config.yaml
d_shared_expert: 128
normalize_top_k: true
routed_scale: 1.0
router_z_loss: 0.001
vocab_size: 49595
tie_embeddings: false
optimizer: "soap_variant"
beta2: 0.99
seq_len: 768
Below are experts of layer 5 (counted from 0) of a mixture-of-experts language model. Rows are named router (the router's row for the expert), gate (a neuron's input weights, with its number), up (a neuron's input weights, with its number) and show model dimensions 256-319. Each number is 128 + 24 x the weight over its row's rms, rounded and kept within 0 to 255. Numbers have three digits each.
After each expert's rows: "gets" lists some tokens that make up at least twice as much of what it gets as of all text. This comes from a sample of Wikipedia text that the model never trained on. Tokens count by the router's weight.

# expert 17
router:100160113129096136134098135136141084106133100139123093132123160131129160117149159145095147162134148102138110114145131121134111110193120137086137148103140149105109147146156105122105139155152130
gate0:106129119109145153082127141072142148099087116068157098099151148110146110121101123129134113086117173122180102136142138142168115136113109140124116107127121096138098147129118092119131141130083154
up0:153112147117134127133133153077068170156164128148142148147114109118117208133132105115158148151133123150115100128105128141069070143123118099170112157137114122126120115156123144138164116191134127
gate1:089111120096150136117158123135134118154123121172083117150138146118111135157141124100143094100124109149129124160099138140116095108134141149099075117129123152119115163135110166148122128168097120
up1:162111120145142112143138085135119147099174109131141130095134110143156090105131155116120178153123116104136139145141113123162154113177108114098115102124133142136128152118136120079124132156140100
gate2:138110180158153128075106124099127153100099150129181138153111116118116136114105142110104121107144132156129133147113112138147099160138138118133108123091167115156118148109145101125077111151148101
up2:122124108129096129144153141134137122148138106121104102093095141118124103143140102155123124151155157091122111092105105112061154090107120122122126144156108073111126115183102127143199187080109126
gets: " and", ",", " which", " that", " or", " who"

# expert 25
router:115150126072079124164090145130172091095116142132145104111077143115119151147152149141099146165140168146102137101143153110149188115138109101118115148096185082105108138162123097162119134180139113
gate0:090128133178114115090135125118142130124130128139148096141165108131121136156162065124082095117115159056097128119134114125143132163115124142130096113070141120147119127151166125116086123170120131
up0:131130138110132154132154108137073127134143099144075115164088140116132109125135165093183169156110114147152169118147104135131083137166090113126116122122087115122139119127131103154153113100169125
gate1:139123140121135134090102133150112128090132132142157106127135112130134118134134174125082070131082087111100170155164133146125141141130135161158116145120105138151087177127136109134124151122142128
up1:131131137113133091171122156147096177140132105156120139081124114151120164127136139124167154140131123120113117145095167112122124129148089127158112118117192136144143107146135163085176061163082129
gate2:144124130136109082181148121080135083142140105110114137136115141108084107167108148145137148149115092136117111143105112131132169124130088083173157114117088150146113131085127123128144165132110131
up2:132131122147140138083115136146124134112138127139119139141128142140139126077091135121101102098169142135152108159083113155143115145161143126124070133127137119101121148135130141103148102113139130
gets: " a", " of", " with", " an", " for", "ing"

# expert 58
router:139140109096122139129092187150173101135130095133114136087079149162126160156138139115141156151125150132137126106096152098157148157160150094139094130104136111120122121146153111167094121137117155
gate0:179123155105125107128137159106109130145106141108137086106174108150134119112097087111154141145086162144121123138158092141134161123112117149128154146075108139120168170091116118110122139165142146
up0:126160130111135140116109129110084140123119159138148145068139116085125161079101090138135169135137136091146156128112113112114153118161132114154137158151150151168156097123122126129130115095182134
gate1:105096154117133139094126177112146126125143135139121108088070121087110105108108168119099171127126139113128110135147126152137174127122137123158161083093109160166111090143133133120143147108130099
up1:108153130165145132130115137113114168134127165127165141127168109129150147104162096124144105111138140168143155103125115112089119141144073142145105171120126119113103109113124104162115135132152128
gate2:105101130130109125137128130101120125104105092111129115147111121136142130152110134099144129155092164141123142095119152138138161141099150138098163168129162142119132138115127172112136117121156103
up2:127066108112118096136140135146129131163140112109147157120130117123131153158132142071104151092137130162155157117122125132091151149127134141107186134163151165125123111102133107105129133108142102
gets: ")", "\"", "'", "}", "'s", "″"

# expert 39
router:121169119097142113135110150133146107134120129131116106125125165141119184108138158098116136157117173088096109132135156103172126129155111110100121153107161086078096164133156105140113143161134129
gate0:141159136114133125119129106119130156100118160141153144128115136072147157072158111115099150147138135143100148159155109041124162143159145110118096117147151140102131139120118126115127182156094141
up0:128160166096063144120175132155125114123134145146149191121148127098165129120158102152118132141141104141126101148139119104144134153169132157111127109181158171126114122113120122092106140144126103
gate1:104160145161132110115093168097114135167106135118136130163131129113071088136127076113126118113109093140098130115130156145122103097128119128164147122155135096140146121117139126102111124107161124
up1:132085123102122140137164105118148094070128125123104134077134117150169160121117194127129148132160143119155131157132106112112138156121148111118082128096121132107106138131120087146149106140093104
gate2:111111110132179170111082098120133116186125143137132125120118177099119172100116146115120136155124139131107129161129121115144140119135109175177130120054126128147101099123161137133131095077141128
up2:105097146124151175120094088175088144147126103140137114134147162084079142099121114150093131143127154134118125170131139098163125100132149148173125118090137161141123083096148133102112090092138120
gets: ",", ".", "),", " and", ";", "\","

# expert 16
router:105130110107121106147098155110133108115130083150148119139126131123119190109144150106129151188102162134120088132136119096128129141134085124118130156126148132103140127147144092135113173147132133
gate0:094104140081095136125157121113154146190100139197159152130139084112160194123130139113118162139102185097128153084144105118130144133104140136108113132087098149121178145135136138159121149138123120
up0:079083093093138099124123121110140093161087143139173162144117082133121148126129145084117164129106177115123090109123147118120137149106152138109139101114127123148174156144110158137131171118141124
gate1:129095122123142131150100097124140153118155185139126082122130120112169144132093113151148072095112147126144135122123068115112122129118114137149187119091118130127133110170144107117125101118107068
up1:115093119146136121116136106123174155114116141131053168136097100079095099089101130160128142123135173154134125163109116166105136096148133140135133111112160136095178118137102136149093095139089132
gate2:160104108122141123095111139117169118138163123169131142150142150122125125174132169067118126142137114132106126111141095098125112143104115114174150127134102163164109123111166118131155168115087123
up2:088117140157139101175150145145083151130180088136101117149094172119141134140137089128134096073137141165116119137121147155123089136132132137167126119104148105084057140114094108140112107087191119
gets: " in", " to", " In", " on", "In", " from"

# expert 62
router:108153084095074129161121154121160106110142121122119062116114145126124154130146144128117152137148141135096134112132156119146162118138147076128113134109164098127112150144134122169118181143136119
gate0:103108112149067073135153170133146173096126127155127129090143128168131097112117112125121108119079130152124097095163130127142134104154122132114153138145099106108080127129063117081114145087151107
up0:145149125138137154127099120121056081141077122113125151162089155116149151093144140112127107157126120089137124131138089120110113123124142134109135150135122138153158147075181169144146058152101117
gate1:095104149132129169140114117136109115162106160109137123128142139111138130098167127098171136120150091098105119093119142130121101174122063126140119142111131141120139134118147134141112124168152154
up1:096122133097139133153094074128133079160152160130125117156098152144118121144143101101091098125155151135146130145089123116132128093097146119154160164116085069131098101074120122132185181129177132
gate2:161145126129123144105099136133165112113079120175113150128142113168106157089116108163097182103141097130124143142104134134163157128094136145113074105142154152201168123154090115131136134120121100
up2:208146103096150132124177106145122116130104122127105124163134120140127149095143096141119167145133100135110111172108103173136130149103143106152114156141136110157091144103141129144093133103156102
gets: " the", " a", " The", " an", "The", " his"

# expert 9
router:121140105125142108149096166138126120140146072164116125116108097129108140148119106127111155144143156149105115120152148111166154115159107114131143157104140126098084113157148128148119123127127158
gate0:134121130115185130145090134045140086129143134167106143087116113125095145163103071115121100086147134137149143135198070129107134146099146146121182118123135144160134134103137145102142129106124117
up0:114100103110164175101148133108129121067153159130167148118110115160093110130127135121104123132145109125130114114136129121082163156134110167167143079126132159151139152119116123117099157104089170
gate1:184141151110081065145116159100154116143147128116154124140159137155116110169122157150112115146145164093108160140096181154148120173114142146140150119117133140113119106163106140110169102101133123
up1:133137125117146135110154142129107157093106109129134160123088143090163121099191122105158163154084119138155112124147099133095142072113094099137118122129109083129115110108119117146098172183129107
gate2:128130148117147128123131138179170121139125100192113085070141172103121144106129116155125103065086158130142098098122144103203124135077124128113118136131072149093131066161149118124109123141111164
up2:123127116133106111134115110090093114107139170068097133180121135116134127109124126116133136188122100081094165128167125124067121127146112104148147112148151087145131185121093133167151110147151107
gets: " on", " in", " In", "In", " June", " On"

# expert 28
router:137116116116129155140129159102152090133137092131117110142131154141144170105121149105145148145129167142111100130121122091108141139176132097088141128087164138101115162158160104155110207169138141
gate0:135141135133129178127131119149144110108134127192128127137138084141122110130115133123131137095198140107144120162121112118137127132163080125128101115114138116115173111096163167149116120208120088
up0:108120125118136130154143129104120135151127170094175128141132159126124122125181100156092136150091088126097155090092117119099125100084154120088125126118107146153128112103102095118120146116127149
gate1:150136149080133174138098107130109134081148085157138110133122130135167089108146126098112156117119096134136100103161119116166125086103164133124096104188094122102137125118130138105088115130108143
up1:170123108097066145109140094130128129063153092118168085130153113161144113116170150118087046133082077120102123189190145127168157143157110164147083115134135148124123117111120109131125116150125177
gate2:130111121102098115166115118109131114156108120136176145140134077112126149142081149161158157150114109156131109131048160114145170140155171108132155149123120134097145105129163112110133134130121129
up2:142137118119104138135158128135079134137104143118149135165150120113147110140172115168149177163109103114130156140100137136188162148109126150132123147136135129109153122098116125130149104108119124
gets: " the", " The", "The", " this", " 2019", " 2018"

# expert 24
router:119189099112114120156106155109154122098148100126119081147123144162159161147149150086128159112115143149122100126154160103149158114151115093094139135124158083105100160160155114147091150143180106
gate1:137120115100155099116125135144127127087162131130093102101127140124124059123126136069156114123153115123115148146139108108127143092133130092120127168142147129117161104160142083155112133162093147
up1:128086151154152141154143120133120132156166092088132153113076150146096144095143126136095151113120157139115140091135128111127105133127113127154113151122143161058137119118100134137158098119183110
gate2:157111096145160126123119152119148132157138144125090112128170120101124129121125099130135172082132134098130139142195151141177164137129162159094110108128130129183102134146153111113129149124133121
up2:124116109139109121141112113122113129169111126126116146069106119111150128152164119142159115159192121145125138100132133130159140134094118125182092133111120137122109106105145139127124164124155131
gate3:129164138115091128207123127099137149136143137158140101138092129185107105156082100107123077101175106117106137170142157135124151101112104126122114158139114163134117148123142111113117176102145174
up3:159110136129109115188122120118114132114137143116135068134117111140118138118120099098124076119154128112092093140110110130108125115134094116097134139185151190127106120130167117125112189132101179
gets: " a", " as", " was", " the", " is", " an"

# expert 47
router:132142110112133127136104150132121124112099114137119111152103139155122141135116135106139156132120136135106101143157138076149153115137102118133105142100169126101107140149159098170107143126077130
gate0:135138094125086096089128153119180097128146138168119114146138129102151119118140128125163146119145096080115123130140105142103132177145113124114128078156126154152121146141136178131171142142113170
up0:102126073106124117117163163155154148155132151143149119095162141088113156107108113080154142123150145108108135133172104138128112154140111140124140059160107161142105152143127107124132147130119163
gate1:153122147156171106091092125126129135106126090147102123132141114140129123108127118130096135091132108125160106142174166145171173109108132170107141158147127126158127170141143121120125109119134135
up1:143113140137119109076125111097142127125139146115115126140121135164109154065133123089094142102137158090118120137118157142127157106087188145129109154152135123152097130129137102156133137114127123
gate2:158157145122100140108139117164148117144099064161142132123154141153112144141137069111176100145124158112079147154163123101144099092129126140099135125154185114094153105102185113122169141143127103
up2:099139143170128125093136154171127122110079099155133117144135078139134183150135067119126102147172115129099154133078104118126089096133133128144110080127141146103145134112170105144119177132131121
gets: " in", " of", " for", " by", " from", " at"

# expert 22
router:142153094072129129161100169126143115153137090127152112130143145117109148112137087124128150154158143129114118156129176120109145156143056098113143134121151135105119139184147088132100123133116142
gate0:098109140121113078122137124154140135093150105125112143088140129110099143112097087118120113159139134113183083119151107108147106127147129120121152137122137128112128092133129138139122174086113113
up0:156151144129141164126150157091127111154114106164129090144096124185150134145146164152122167117085119126102155128140136153101112126123123115139082124118090107124171170116107098118140126175166149
gate1:153091153151086152167103111158125106157116123138159152108156124151133132137131091106088148114145146118132197160117188150140136153092095126134175111107171101115157120141121158096117125136119118
up1:134140141147126098132138134133143113149118105134160140152171142161145107140162101120150150169132150154118086155141161146134109151072132139146099138111127098158099116146125179146081111097083118
gate2:131107116094069134122113123106101157164097107119106100133134122090125111157152118179128144121134139102126121103177149103120150146145149112112121103154184149116144131113109125133137115114110148
up2:107124123117130136140136108093112157119182131162147154094132115145124117167128163120128140138115117124138129143133093102126135123130105124134089185140107143108142142153121127112165169077119136
gets: " |", " in", " was", " is", " were", " be"

# expert 37
router:135117117054112142136130154103185100104128096137140100144115142110111134127128130117095169145107170128099113116119118089116130156151103089097128124102166113097108149141151097168110168141169122
gate0:157080147160121117108128155103128125127143105135107108100146109116108125173109118131154125116129160129129086118119231177167119141173166156123101146130087111132177181119165145143141102103111138
up0:121134129140161137153117121144109185136148138122126138153129132134121131123112122131132138126105124138109153131150088078099114120119097119165136110139190173132097060149074095130081130111113111
gate1:165141117102143124100146150090099076133126108116134149089103116142111129130131148095105138158154089138112088135094176116138146108101105120178174113115102151125114141088131129142102146115167054
up1:166080126110133113111146140126117104122108120136150127134130132148119149161123126095118132138107091158100081151142156091148113144117125109134150063151150107165117122098150131143086187103111062
gate2:105179111142091118121177161163178136121101129120121137104121108140112118162102126146119097094112133115131118122171139119136130119131124125120140155125146129098110137091148118095125135115094120
up2:131092140167121134176133124151144121131106114126137178111109144127167121134084129126158096126137151099124104127125109111124106137122119126096092107128109130108086117169101142090102132144124117
gets: " the", "'s", " The", " his", "The", " their"

# expert 61
router:140137106102113145145145180087148116083132133105124101127110134148092164142127122108098163155116156127098091106138171116146117098115139122108163126103150105070113151145166118127079151136149118
gate0:112150125089133169135149152163114133107152127105118123130094119142101116124127123157109127141118089119168129130106142166177163117108131146112109120153155088110154098127130124129151187115097166
up0:173094091143127149098149147137135130153109130152110124122128120144092115113099130165147100125117136112198128123115141108060138150158104141133125128145129158172142126123180096126074114118143148
gate1:115125100148141151121125127125164160075096140065145126186131125068120124137115122115115142172172104145128135047122121135182107138135095192127120150120134123144150163118189135157109163135074117
up1:118135139131100107131124144117080097176164125159103125048107160156129136130153137115153132140097137120123135172140091149103129132129154070143123134143129131093119093127076171085160092132175161
gate2:113152149146132138170135140092119128145141130146090170149140095138136154136110106117141141091133105135132113136112142159145134118134137132123109122111120143171149190129130148140136115101154069
up2:117154120100166131152125091149125137154106105100142129113130113115168131130144126112128090131144148115138081116143138137118113164140155113146140124139112141088120096134068105126136106154067087
gets: " |", ";", ")", ":", " –", " —;"